config = dict(
    n_layer=20,
    d_model=640,
    n_experts=12,
    experts_per_token=2,
    d_expert=464,
    d_shared_expert=832,
    activation='gelu',
    moe_layers=[0, 1, 2, 3, 4, 5, 6, 7, 8, 9, 10, 11, 12, 13, 14, 15, 16, 17, 18, 19],
    router_score='softmax',
    normalize_top_k=True,
    routed_scale=1.41,
    balance_loss=0.00415,
    balance_bias=False,
    router_cosine_scale=14.0,
    init_std_router=0.0227,
    lr_router=0.000302,
    n_head=10,
    n_kv_head=1,
    head_dim=64,
    vocab_size=8192,
    norm='layernorm',
    norm_place='pre',
    norm_eps=1e-05,
    positions='rope',
    rope_base=10000.0,
    rope_fraction=0.25,
    qk_norm=False,
    attn_scale=0.125,
    tie_embeddings=False,
    parallel_block=True,
    init='normal',
    init_std_qkv=0.0217,
    init_std_o=0.0269,
    init_std_up=0.0311,
    init_std_down=0.0311,
    optimizer='soap_variant',
    lr=0.00677,
    lr_mult_qkv=0.4,
    lr_head=0.0059,
    grad_clip=2.0,
    warmup_steps=200,
    schedule='wsd',
    decay_fraction=1.0,
    decay_shape='linear',
    final_lr_fraction=0.0,
    batch_tokens=131072,
    seq_len=1024,
    doc_mask=True,
    train_tokens=1095000000,
    steps=8355,
    dataset='wikipedia_en',
)
Below are experts of layer 15 (counted from 0) of a mixture-of-experts language model. Rows are named up (a neuron's input weights, with its number), down (a neuron's output weights, with its number) and show model dimensions 128-191. Each number is 128 + 32 x the weight over its row's rms, rounded and kept within 0 to 255. Numbers have three digits each.
Before each expert's rows: "comes before" lists some tokens at least twice as common just after its tokens as in all text. This comes from a sample of Wikipedia text that the model never trained on. Tokens count by the router's weight.

# expert 9
comes before: "| ", "The ", "(", "In ", "|", "He "
up0:042071171099132110107097123069107160113078149183114133079087177108133164038117128156096106151149116115142127172096164151187126135072147072156140095100190110132135068113149126134166100123160165
down0:170104093132156131089150183168125095147134080079125151113126149124169097158140105112139127170145140150090155146145095108127159193138152095116084114135065162094121118164183082136085088156114174
up1:160101171061144133106094149134151094124102170151070210113175137118095111115132137105119166135110111137116163121128158142112122178136135089101091159122185100170166156104115050164124116142133101
down1:107134121093148100128143128162133142128188085079147122126126129206067064073139145142086110104165138155177149116170109083097110084162078146123151227171140171128092092154114095126145151162164149
up2:084114153092075160105121154103164150185071125100100112093084145085127117117063107103141103048128120146132136087189090155148197154143095143128145119178065160166101098105079151174107207135154156
down2:142146134097130176077113131123144139133152124101117193119141099218144140157160177120058124152148079124136153119175151130129096089127064123096167132186140150107101127136128075129132121116139174
up3:159123092111152151134111179156131051086149114121135085126191116125173116158133123159126162160136150153143152156122139114136125161128137103082145097192193116168146154104105111113129144099070142
down3:109086122157141088100121134107145131139074065086129114108104109122180112095106151108131146093090094141162113113102084094141026134154196120115163125132138164115128151171138117166092196098146144
up4:111147125097145106166059164171167126155070074159099107113166102183157109119116138135093073104109096106127138111181101121132129142167177162126052198094116108114137180114108135143113122169074112
down4:074093088122150112162160067113143112124171121109143122158100147087150125120165140135179099174171089133106130120096141180123065164096118124124126051122127123150095114114123148132160061165137142
up5:189137156089103110125154148138125167153119152087137184198112102143152162082124105136068098116108149098177129116146122195114167117131107073035162151122123085097117157050075119163145164109133102
down5:177088102119168159124120147156133144160151125174120119169121146134132157162111142148135055159039118154106127086133156116128126147133118171101168101087143100121106146126120072130180089044091161
up6:081060199166146131138132144133199140093158075162146112105151125099126145161188111123147109143133084108147164129146127093154100160142107135181061098141158173126131056082123080104087164140076096
down6:172109103129181119163109174128145111086063181130091150090112138171089144124173112077153143090143141094087126103167150171102119103149102138070187147124145158130168158074125134117132055088222203
up7:120152123145096125124158049131173114122160116123187091083124088082119196106152164129178116074112112138116142122139177093165146156108140116062124129124133180132099160145111131091129130101107077
down7:068089131099181154182069150145092112113090109127116152173128089149135074130067138060100133113125100168167133124139184096145114114118102110178104127156152178132194125134093085111161085095104078
up8:171097169144086129161095155117090152129111198092129078110081108119120122072147142138171090114130100120081132144051138121129169127215131117062114121125149140058142154155065089130062076079156138
down8:168111081053156192126142098117133138111132145159219114121100151150095058141070091103062126099147133118061131059167119162144134094104085130108095140146091161151133132136113153107079143155143119
up9:071136116158096115123122100142098128140118146119178055163049158073144158125115106100130100140088111178106117096153112067179081087117149078155089078079137104076179188119116136151045131180132076
down9:137135117114147185129121097142088029165126120077119143176185123086121118169149077125092108136143197148191134078152157178131060175130168144161142135120105092153139101141160099162161160152139107
up10:089110093160157123139123153113094164200121106161151195177137125135138119093051152162072143133085088124126127122094089149121137141057090138103079118121135182085174082138093130127136154150158146
down10:213148151095151122121151157122140143104190125166138118136106167111152075110173122169109130115140192141163210124134117100082114165130035192110120144163152106112137063097169170167129158168110127
up11:099167114169156141173110152208104167100106147055102145161107109090072145073112139122105120097101143162132128218113219113132122183132153121151052145118137148138130125096109159108081121124187125
down11:098087145149082159146112110190141142119103086146151060092142141140126125138124147139129144144214145099106166150131152174068111178146140100135109114062145065129188167127150159132149100093165160
up12:101114138107161160171167141114152137086076102174156161185136059121106155115119114137135063116158140102118152060148061167128146136142088156108094217127138119108102143044091064168117128095117173
down12:124122164157130128145153112105130099134148138158086103071148107155138145126115163150137154107139144151096095145170099126128085202140145130127161136112083135122148121143087139131109152113129171
up13:136118074061065130153106133128141155130141091100149106099128084139101117158111163167149151084200118135120078157191160150129186130161122112114128182164035115117139093125114116143157119094132089
down13:103178128123160116178184091069127136165123131147101117129214150141074121083170109101162096164103104116093103101094091139115082109120118092114083115084146119107140162145145136115112189099108174
up14:131148110169129147158099186143158123157182114120108104099088106108155119101073131158145136139136139145125099096084141049144140140138127074076144093074068103167090175150055157149171124055143168
down14:076103117142169179107122158125117162134192123112113093131051158124157128119176186137064136094145122155182133174130141144160111173066134143128182099135112122139113111093098209075056137196109109
up15:115119120118106077144066153104112136161076147109093152151149120129165087086112162111133122101158182133173084118193157135116141154130088105104171113115053142178157116092107158123171162165168109
down15:179092137096084120107113170143148088107172113165130152071137117140155167160134141121120099121053131138108119142054148106144100083110114142114127049126084128127119175094130138071099123182186158
up16:102165189090120127103112085069121117066163090129121157125191126146074167213109090091128094114139102067138074148142100134097129145155158088119130190097103125163125147111152097114106171102116066
down16:107151166059152122062075161085103126194126173139116136148097083156185135140095119177124151096179128148137120132154133117099085107130087152076058096121101171123138093157157156104148092099126153
up17:168148151099099142141152132156125125130123124113120138090136120165088121083136111129126159157134069105099121158165147105100082114192129160103141134143110136107122111155104140078168173102155123
down17:115105123121109110155117130115120098088122144151157167131100110113127163079143094194102081074112159136161166086100071195109070134095123082168084142129130099132106150099098116181135137118116137
up18:067114155076113194142131127115132134140154094110109116165093133082107112080116149116157137082106148114057142139100189169071096087144128110104141158138199162128147147164089133173115184087143140
down18:096126138113097169076156093130124142168138148130112111095087165110122109146137168150149134111161112117141135150180137116163091056128123187133142121118088120023161096133074089078097142119166177

# expert 10
comes before: "and ", "of ", "in ", "(", "for ", "was "
up0:074112158109162058101133098103134115160122098121123134093105130144199086150077109102151156140128121188126075102107151148186109121157143220120109098080147094106192200126128121129078176163152096
down0:197165121143117129183098147053107140074145118119157166091148151122149159049188132169118118155151119196158131123156140062103105084122166099102146109141135100105152042132141135181155110130154142
up1:110090094120084079121138130079115156146093165114155171096150150219150129091113167156136105052046131148141109191075101133156131172160142141121116063127160137196184127126134131113085113117134123
down1:090082210098136169082134134138147148175166166146044149106122064147137106168138160148133145172119180109070118138175107122153079088096116111165132105099091109158149064152141122140137194151134148
up2:108086126143151135114152181161153119186129117095141174119101097155115021080110151077125151147091071171112151150154154115116161192089113168136111188082108120127104133153121140124115181164111116
down2:158139160161138162116111073128127133148167118106089114186171105145128115179116093108138135107173139170101073117101127100096151111124158198085185156144128064160192136183122168087157190097149174
up3:102110037196097111086063104083147072119092166090130154108167114143136125146123095073075129125134107140118111111174188075156107137103137087138100156140119114157118108141129140164128168142195164
down3:130140138136166166142209151136168174146108132099148097154168176084159157120124144110125139149079169180099160073183165151141098103058149115140132120092073132088175132085137116095120117162105140
up4:111148102124155130147116141126098112141202153085107100105141129103102165132186102093117127123133066151103161108138148095133089127166137092114093110158084145105096140147115126162105098134081074
down4:120062136164113163134127089124096116212106119117137151100152139130150101128117155172140126176157171097105125095151105147125135105074138112143119158152166072140171072108148077132169148145110095
up5:138093111080105145120148074189160132136176162131134154153118165174086114145081133115119130113150148219172115098093107193116132176215107175139049154127141202137128167157094123195162177143148092
down5:118172102142076168128107126143105133138146121180078156111150103125106084158147091104116100145112121146172080108164114180144181130093150131086183151083089119163165112124151093117096076120102136
up6:094156149115150126073069157135141125085132208064119119127153228138104077115121149095109125112162088156107129153153136117169068145168121208158115152111166112144136148087163082117168118129131115
down6:142167147172150107160124171168176166124076173100133148126138126065134116144101105121174158156127104137152113139124136106174171093108110164103112069141139087164104140101127112123124124051154163
up7:195136153083147149125130131168107130058132140145092107151137158054091113137094143126144132096147111106114104136116147103185127112088122082083119167151081129142199110185063152168080155120108138
down7:136120118173104091138046113148126123149136116083124182144120057206141164116120170132113119131131104091098108151136154153126173099157141084177129096084154130087147178078112113125116107090086080
up8:172113118096111207133114133101140101105138132106106098147084152165176139132190133154196176110125124104097138120128158128094078081174148134130096028085140115165139149130106072163138098125164092
down8:121129116170134135121148148161147080181114112177097092134169133139131148126111110126093165099122117160116142136126109101123156098084090128154104130153128125123157056127122153155147195131093140
up9:141107160154102122118165123169159124092112125162123160101183070114138127150118129131144147134165139119133130112148177122124175119147148128163159133130095081083162095128127117200116163199124086
down9:146098062115085104131092145148147106139152096145117160155063144112093119106155136085112078147132110085134145117096074102081044099107089178097165083108156107116102179102177107157088156054119186
up10:101106082075145114141168137186154092211181098166054162161132136119112123153127095148183118144097111124139121111120131142107142111131143121112123193103139226120123125106105133130150126128209080
down10:133195086141178070125145152125155064071123175103143074118148137119128096104109064126109127150147061197101194102112209197109074080128155074109137197132159094140131143129142089107118097136108110
up11:115086105115191109113162112165073107076117144135082087121143157131177085139163137079126109123107124149098140085117121164117121157112107175179096113116127166118153063125170110127122130138130103
down11:076219146179110121167159146154121161115107130082088172123100182182120145094161081100145132135130157120164162107123125153150105132121147154132123132138153086148132116137135088094126142110128093
up12:116111132103157123121064118136102189138145197142214091113100117145141115078166110116157119091149092140153122173129116185108134136122153146124124102144093143114147070151141122092147067181156074
down12:146150130123121077181125131057141102089162057112119096125057124132152119107104054163119076137089180088165139075126127097153134118110127103168091164055130118118176114121117040160128162119157144
up13:124162131141111156153147132081134111158181130136085109122066137161138090124108161086074137132137107126131134151118118080089087118149155078124132115132125171137141159108081109127148151130158117
down13:164112163124128061144129144135186169173160076178131150109117167094165040146114183134105168137191120154124121142135150144118126118173153149137132071096109133181086104103077136157094163099131140
up14:065166146098136138084147165138111126108169113136148060126123107136118123107117145081129138083127110107149126111166131129079107108096139113105102143098205149160141125120081129104183114155164181
down14:131126106118096118161165148082108126146084126107089151181134136147186155099136189142097108140160189195147133078106168098136151073154150115170131073068150067153142130103107140121161077124100045
up15:090123135158147091059128142106126098112117104094103159087103066114123120168165125132105160137136173106114149114115115170102148117162179129152162127155197070140116139098140155130129163083121147
down15:142086074131099196116126107225107149150174103096132090185142127105156085109068071166128134152151097140114127157171134125087109181120087107047151130134127161142162113173068120113116147178138149
up16:132085114123129166140144156166105147131066133120077127171154068152104157095099125118161128138102120081037180120136162164174117150147149144166123134169127108143098147096137098128150142155126051
down16:133164156145109120176101180102152090097117106110135135137080211084135148116104100132064132108123146144148133171169210132099122139114174085110121132132119144066087190118115164129124108109056163
up17:129101074089169100126149173132093142129100157081096142141147195154158067102074102155166122216162123131180108164122147139170132114143154153150081095112063047133127078138156070125140178162160109
down17:124127121105145098145120102118122102172128155203082073135138108142118114165204064165179138185158141135111109147118083097119167100122090145053136144147102171108132140048089156121176111048123123
up18:101109152105160153067081133106103131069086148129212131037138160137104035062123096130099111129140149113078127126099137150160067086064115138122107147133042119122139128136099146167122089149101105
down18:153140124115183086141098226133130095094120124080113139064148181152164075096085180162136135092100134142132069100107139157131156169159185110077110159131161142168177138169129150163170160099122100

# expert 7
comes before: ", ", ". ", ".", "s ", "\n", "'"
up0:129085135193184148132139135096182135115146157061174136077087094140132129181060128148135136131086142098157135100143135160153114097066086142135107108130156119078148129108133133118121148122100164
down0:155122107137094168049154190108082134156156129135126089183146104144144115083148146122157151136072154097201189153172129145202163117136110097090141139189167139166154123119136182135111124121093092
up1:093085093152122105134104080220090172104125126079092153114110134128088123115139109153139117164117148178099079113122118063164158123122051135119144128124200140183121099104112130157140119129150149
down1:119178110097140173151137152108167139137159131116080176081114112163169126091133122106089150112085144107081134135089072116094066143199105150117170117105097105142081169134159152091128142150138091
up2:083093077128159195102154101131079134161120103101175110071227099128170134194139110123093147149098152144040115142124077159126154165101104155144125102193061144103079119123167152119176122103185127
down2:124139141110148097212147123143182160065148115093131150140153127100158148085159158109143187042095162163091051130092187107066116111172150117088137132120146053120161087108110172108132143093174128
up3:080130138091136123116069119144147140124146145130102141127085065060080078179122113085111060114126162132111071073132160125130103091116118113140077076122172119133106127115111150086103087100120143
down3:123120109105162100132161158091178185165141122131063126119120146091151173100127135096143145155121176135126134119093118177078081131123100174203192197153181172120139144127145118150082117137120076
up4:142132148135124127109102113119132184147119117096153166166188148120085121145088066076110108136132141114073085145142136079074080085101106104120106069129176115152135133188074147191186144115071115
down4:114091081093103137133128110117117155178114163160153115153116140182153156178112105132100154066139123150087150089115110130183091088135095143105074098116158140105092175088100122132141108088164132
up5:157136170120131208101159089149089103175082165108209124115124087110140143141098163112114139137115115096137127132101154119127173134075089137169110165121147068127111134128111082132183129148188127
down5:103094104135116160190157053104129130104151174174151128168127120125159135166098132140176108130112133141096085130149131104111089102129095118073119122160110113147171153109133133135137126102142087
up6:106089143166163179199124115177041091167163097121135136135153205186110195099151121119142098156092128153095132111127136116151122098119090169193138137094107099138094171137120110161085177119099147
down6:128116122145072120204107078130065110159160119058164099163128146208169134079156107110107121053075083108081104145141116127165200161117117160104165096100201076133108120143105124136118113105111151
up7:084162190136117165085114111174139137152138115164167138102086163132098113156179144166138106175094148161199066161145174133180096117175143130130156114165135182101145111117140131140116134136124140
down7:165094131139106118103161094122119177173127150128091127141101114075078110094115121113068079138173084155121118096163124162101112133191139119180130149167116064104106185151154111093129141138140096
up8:129115143129138137056115123143207106141149118096199142120171140167160121138103127137089073100162111146160076159142128158113165157089192073104103153143131200146156081136144075124105101085075176
down8:149184104053152126090146146181151109174146117122074125142131087075181133157120163156126121092112082095102094162119115122117137128128120147102144105189081127150121088111098169141137142148104165
up9:141107174120100145143157126104155182118121099100156178137134072013200118145144137134168151079098128100072114086161127133066149111118094193136128173157102148143147097166149174166164138078115114
down9:100128082123170114143140153148182134139102081077120110101130087162126146102120174169119133136180105140173092109105196147201133133095051140142117147167155176122100156170245207122122166116181086
up10:094158157103138121142178109049115112167106175128071145150165180143114118189071083120141146173118088126184137144123206129161129090136077139126104092109147145108112145127145111148151146148078140
down10:053152107117069165149150102118077100128114165160126115103123160083159119153144119148127095092115078163174136118073163143150111166144108080106148086125073174088126124126094148138157074098150156
up11:080121165139161119140156130139110131206099121080141108087117086101120099135129130156153139114139100147132133105166154118137157114161123164127113117128174160078121092144139107181084146147103143
down11:122096128107122110129162180115129109081171101131147121113131173101110112111148111113161124110185072131150104118121124089135159125144149168130171179128133143118125147109142123150126165157121137
up12:113085109151133119096110082130175146106103135134166093127145111159152105134109073154097143138170134094149142193166129102148183121140094127117093099153130117105128161089123122123152175077166180
down12:223115129170155178126190154126099060148129202136120131181128094181090139167125095122123186078161144141096116108080097136101125180176137131180093127084135107176123076154101136122044128147105174
up13:086131098183104092137158088084140085156090130128175104128053143130108095166069149134093129126118150096139121119167151121164108159146118153127109119102136153119168080067086102168062142084065209
down13:126142090113126144088070145085184127163150138107124091155182085174106133175105154168158122094133064118103103181126080160143131168096129085137107168150147120192127128159129135124206152095057095
up14:172147162139113142129155138068158096100134105103145078139150108208114075142101130082116167134136129130133082127125148106138185092151115139119118106113184172142119080133072085165160106111137116
down14:101124160114102064090135085113096133173131194120080158164149163152124146138099123182116117105096105145180140135176121142128112065143141125137093085191213119136101163083154172132128144146127138
up15:155123086173130118157163159162137144146168141081195130097150114117157069118145073148158158103095136130082141094146117113134194122124146139168118084179078155116152124073133183165093125130092104
down15:060091114105139161093100062166174077105146121048106128138091159160141139099084158067134134172087142074107154172100168195132180091139116104151161190100095167164106077146161041114116108159160135
up16:164082152107128076160151112118124122156068134094044152155149195172180147096066148150198178161089136102058135156141130144105166110181093133096112087132099117151080144121136087104090131141147142
down16:122119125158111130178122133100175175107135116093123031146150153104053127125196088158131083133054135131134139114129130177114120169128083147117181140146071093092162143128156172161110103157095117
up17:137076108132131140159062134103108104142100112073141137159190153078098134121144146138127146082110178090110091119164112063142099149090146142197097109088098121110146082082098104133111177120129148
down17:117119113134141153178171107162141155147140172087141146128069128113120074153152111168132112121137124088158078219089158141126128160153108101186072142146111140154175103141092145144072113110109074
up18:165145116193176116117143172135160112107146095121130159149087168153165123124090152153136102032096079149213102073144146129086197141127094129128103084161095109094077169103142187074129149099094119
down18:146133154116123096119178168185154094179137146167152090126081157164124172169169153070130165098142121157082144162159179151099076107138127118067121146071137109166207142128150143086129155115131113

# expert 11
comes before: "the ", "to ", "a ", "in ", "that ", "his "
up0:151049126153127109138148114107121108113173136139180142112142105161161137059076100128153126163154125156166143133133158123099088134123076104131120093116098162049118138122114192073104108102080174
down0:152185135112121136179112163081137146119145103119109113136134195113128113168127115122123147098094147107158134103163121112098141152148140130124127183160107104165094139112127116130129129092153143
up1:159152166169106109131127109159113121136144116152139136172146110168099161085082137086120116120093128121127115105114132086150060113125078170123093090141127130115095146133177114175088090151168185
down1:116069163167120162129144153104083087104112141126131178137172142165169092140112092124147145095124159165155120063121082086139166150160187108131144179106093113092157139159163143128169098121141151
up2:115114094030152108121194145114136075067147165128088129157150108136090096133161124121152167167121118136120123111108137094179140181142146100140125090130132084079137161102127132165109146096161131
down2:182156118204169132147121143092155144118184125110162141155071146174154182175161116112150142107144165155107151141182062129134130074108070120126107176174110186128118113158167141130125120091059110
up3:150141169120118146172137155109115136086122143132127183131156109080155127088154110095061099145128079132085129114108171115091104040183104089141140120094119133094119092162116072201119168109104091
down3:133112099143121134144166103097102078149097094141071138127137110077110130141138141119079097083157120124072140150081068100112161174154083144106174097132117180142075090171135123194149149115133086
up4:089172068157154104185147103148118089197148149088122105060202161184104098082059121042112183113110093074171198113150135117109097084108110106167172127171142107143144136137176145107108138188147115
down4:155113141155182118092097161123144166154128155183104181069168068159171140140159108155111152140163105146155127145100161150153142112116123136072153130124131144187111104094093144128169179089116109
up5:129071122094070128088128113145150142116121130052155139148144191074153150086149075096127093089120116197179059113108153119124096130152098162093107150088147159141105135138163125162148076127111119
down5:111066141125152150200133151146151136110177171125148116149133114132108100090108104118092115202131130106139139120130178095151129086124132149109102077166163148126165081145082162096177081143199127
up6:132127093160126091104120158161176102243114138155158100135128156113066139117128154163153098186133112163135165083150141130141146125161097084140112161078154105106074163103165125183152115085124149
down6:157127175084087061147153087115130175126142111093125118155130088181138119061090125107164198142111161172116088100194115108113098153106155095076144127129142154104115157061131131178129102136127130
up7:085072090137127174183143130135174073079091075115094154135160137099143096134115108135115165168124137142153165119083063161135137175130095157098136121153127147143114100148098132133095162177146138
down7:126147120094078138123195102109079128151147192149085108144070160150112175114117091188134161154102104173102116080099129125135196167122108108124086121124104126142200146113117159163109152073155082
up8:132161125090147168166115151138197130124142113118133182097118193132119074154146101156107101117148109126115151151128080129151137111196133135153150122071107104137100093160107112118153111073143123
down8:164153102134156135145118125118080089140135161084150134145157098128135172088130202149165160138148177142116198150130175123078115103160193092113090117180143036105145100133167166112085141146150147
up9:145156114103154184144149091166133120147159167155139179109114153150099127079109219083080166094131134125154167169149121120105143113102121144083052153172157168084175099163160122156107078167091122
down9:149127121153137141047144175121104115110080132150159099135152118110092097163128164070143061139157093152097156118090139100169102218112107129123101122030159092100074121185082109111100143135135086
up10:117114123126163103181110160141147128136113117112144134122131083162145160147100105121102162125164102127182030101156167162147130130127113170086130108084190203109142154085089119107180135108142115
down10:153146084147147128078167150140102076138040113098160140143113153147118114142122172074202103124067095085076141170069154102088188100122088134165145072098077116166131164143145108128115084169070128
up11:133076171118111190140095150142103083082071100105113105065092129155136088124079193071162172114089044141178148108130125102088109199114120164156094178166133091117165094140161146146138155117117162
down11:113128137124094088087145133157140073129109150126132154143147182156081125117060149113114164135104116104160174181136138098129131087148175192119205126196187170094163101061076168093193094108160142
up12:085104148093137114101106098088132133126123112186120167130115101147092092072108096126099118175161157096152139110080166136115131128065123143159084159106159132152125084160146136161116064097165156
down12:122136125144142154049106176134077095131168160147129111195130132127196115225138130093125071099129118156124115091186121094104152145100119164087184095129131106138147100109125173080140148127126130
up13:122152113115122154123111107117129133136151084113163156104164142141118175115126199104205123092111124164112104134099115121105117117103122063113099129089200166141142129137113117109128105076148138
down13:113124200131104145129133132087109188173103120153107167154153098171172122116110113153143078153119149159137100095122081147128135105107143111124136144173109159132116146079131126055139132105157122
up14:119150181193097078122107104125113075113126122063154084172107134142140039160120148077189115111125128194122132081100115144095054183117149103128129121158072080124134115165101128184119103133094157
down14:099111122148121153152118126119141074086123197171063114142136101121134178117090219137134140116107099130119168156158103167107091138106058094148182121121107124173115150090135091158132127152097137
up15:070040092031147099156164116103171119108062135081135117160105088122157118177145088081103093152107170134125172111144087153151118145176158126169082109133189141088155099153130136146139159107194149
down15:121165129152114159076103135095136115106170091132121095095130102163094132146182169130177156123145140126159137142136146059106115153073131168157118124134120067153146123113094147101109069148086089
up16:142132105144084132104145066136137109117080179137094177074082114139110135144101160188173139105181113098123163116164150185148115233104100134143121099114099080077186154161112147187133092044193098
down16:104140095131184158149179158190134126125172156131140094121190132115153138121188077078151120179114123138118143117125118103114065099144168118164205117129130130161120094130145147196067106149111090
up17:110143134127135071074137113131157112156102146134095115131114087128076108195125172102085089133180231117160177099086109137096161086071131185095109144103191125110047112145091166122134182179152150
down17:136220124078159182111110164129114143092083143110142158125164103186189136062161097146132150137144085127091072183081110068175082103122126086197122141081086111129128120125179153169130134038109149
up18:063105128145125143080079172131124167136135111092167108151149092142113056129112170170099076168141187097132112114111174115076041122163137096110085145107139148087091110170123128132159123121152158
down18:145091119127126138185104114141140127073131094111110099144145064102107109078119112098138124090065160137121206154155183126186114129104131150156138149082121107095183154111120147138092146112156168

# expert 1
comes before: "| ", "\n", "\n\n", "- ", "|", ": "
up0:120086131104158145117124145108123119136140147127174120157118166118125158129113159123118097097088163152103091056122171121130127099174129132125062132118100056166139144167105134173122196127134110
down0:172113153131182124155114122162183179188164113126181097062119053066112118122154110150212127180176041109107126093188115158082112195173083103106111160127117143087146107125052124119166103132141155
up1:096137122095109159174089135097134113084151144145095117192086148191078113087133084102142100089146099105095137147157075129094132139115146069130101104115101133133123105175126168151143188150121095
down1:120167085083126201075086129111168178159082110126149136086157096083128162123115121191193143023065148110143135130113068079143082124121146145125135120186157082145087114056197100081133142153115153
up2:160167172141127123134177170148120179132085135150105161163110126147080080098150071170102071168084107180163109121135058103143099159093163168130074152142039120113071143085109188169090198166077126
down2:094136143149148158146064167191131100133165162100126113075134144091150118151083114111140135122138180119093092110086115123104136204126117118153139156116160158114163129093129120084104134155137128
up3:126152093177143149131163130117116132178172132161152169137133103158089120165124129139156124162148156097107122149133163145134107106123125108161136097101123146146140142090149134062179199122102081
down3:136121121126115127156133146077071140158158162119117134159108113111078123167122113096120112122173150070089114106139120118142134161115117112145128149106086089076158109170142116090108093135133121
up4:147211146165185126095120142161163080070121149136063130140147105130099120148146067139118084081178085123108148073109149134115155061114172160165149157126137092154076130116085062110139129060142162
down4:105111097086104141146124147115074131161120154133134112058139130160111198153086139131146135127157115125074121109165113130118116134165141088123106133115070133166146090118142150058095070098115177
up5:120191109099131112172158143161120139160108082055129126092116123125088049137076124194183077077105093162100109089156099119126133091141175120166114072132084127099098134092170125115094179153119096
down5:090129149102108128123139144140092157122113077142133123100144143149173098135188096108143079112150064138140147147106097073117105146115165076084145121098126156184138108156081086106171144172167108
up6:137166169111142151134124093135122119181092081142104147068134122163073133150074157134157109130127083151124129163148157134153098176107143111089135049079157124099115053147119106117121184098153082
down6:147150107107125179142133091162154118118125121120120101155121097153164110131182080146164087106111070080098128147188107117147130121154143113159163108184140179122157223128148113162174116117174153
up7:099133070112103071177152154113140116148135104118138080090123160076109115135123161147141124145164112152116167091137142130062120138111079120165179103123155155078118147134155095127146135135131175
down7:130091095091125145086166073133165085100129127169118078129123101079137059158117167099122115095067140162134139105131147075167142171122144127129112102097118084135095103123189117128131108086104106
up8:189155091119125097152115117087122077156108098180143218116082065155184110117145150115163134129088157096143168151118090131125062157132154118102119129123128164153112114156057147096109169161084184
down8:111154133179110050109150143182144131138131168189148127167099109159118160162142141147138161126168139191119215144092155143137149124116174120159155112078126073137054091149151155089115123104097123
up9:110168069129084146155154160168154101055106117163111118151108151150107135122090121163092179134034137061122187119128094140153074136141117075072067120145156154104136119122117163124177127071123186
down9:052158109175192182125123104100157136127224113090069114176120156192120105177128077145112138110116122051087112136121147138196101102145166114142102094148128092115069149160134175078147140104120209
up10:189130090163186107053085172066168125139130166116070130120174109112115217117111124168119178150090123154091124118084117172075160121096120161162099089097131124094098076180145120074116153199177111
down10:158106131146110124124198148153138138138132143168100137098140109150163100164169199159103147147175181127076102086132175133087047093133111118185160158147105097104183124161141100112100126149148044
up11:128188185136158135120065110132098174170125103161110155157065152069089129079079170105163128100130095110159182139165161162118209066118117180083102117153141175147201146156076076141119157134164088
down11:110090168105116113136125148130145127060148112166144111144130069023130082120055139072086168187157187104102155115099094081121147107128122163134094143159166103186149098137134185162132165073111142
up12:148097113043133057149104182164145143141107132088138133139103135118114119104099142084161112113138151059097096181158107087076140127138122140134102095147091130110141095163091209181082202137041096
down12:172182125156084143056105137123132140113171150185100131147147140202135174152090117125121099092099076157080093078116180126166117186129177158125189107123139111152071070128164134135195103073140130
up13:136078087027142097162087140124096115154108083148161162133082175136157126124148110147117100156089135124069145081189100089078127137112135153157126144171162110119170118103122135069168193097148125
down13:156115127196115167132106173125076135110146181184121062065121115146112143082106158161127058116106131160146139149146192109156135113156048164188114119057069147090079062152151139174121147109120107
up14:079181136126142091105126104123095156134190124141117175153149109116185181147125128121122175124163126129139087169128145152153149163138182125199081132118135110126099138081150172100107147119106110
down14:125118090132107146121115133119210113179114087137153173127112178081112121085092161134094171071145106086091092145121159097115130167188178118077125106079099145193131097115174132067110075118135133
up15:122066140084138121132160186150190181135134126123192160129202156102184125131139080136077130142115112098107150126109120182030142105118140106163121124164145180157064125117122031137128151140101191
down15:109102106053116099155120177140094149108191175096136096179119137112106072142134128161198143088155170141092134110174160147090166122127128128194106108141129161140084171156120113192086106148085169
up16:070126079187125140147143100108105144099131143123125102109153138132122093143073102085150110097071154135067065142124130214115166106125144175165106139132152106137152081127119167074131112162124121
down16:097090141100156115071099165099096108130138117101110140157067075097115131156148135050085128133133143111128170114134131154186126161140086219123177141075082126195118190105139114085139145145094127
up17:154180147126037082146138153061117123103170127145110132116152134090189103104139121161090123122116181106157097132092128129115154210127145115151126125127116128165141157145047142129070139088133071
down17:132184149158094110129063095148156180154135129102168106163104105057083158157090104149209129089130125169130100120172105095107180113174109103188134155107078191148041114109171142100148102159145104
up18:120125171173144146068093133096120122172154115123181100093172110160114139113146098142124092130109060135142159158111085156130125181085089108174074140100050101167130178094113157136149115124148081
down18:095186085123148151094062093111129163187156111116090098107127110140114136115160159105148171076102164135116113147150080115176086104099127145107068099118215131127129140165106144086073097106155093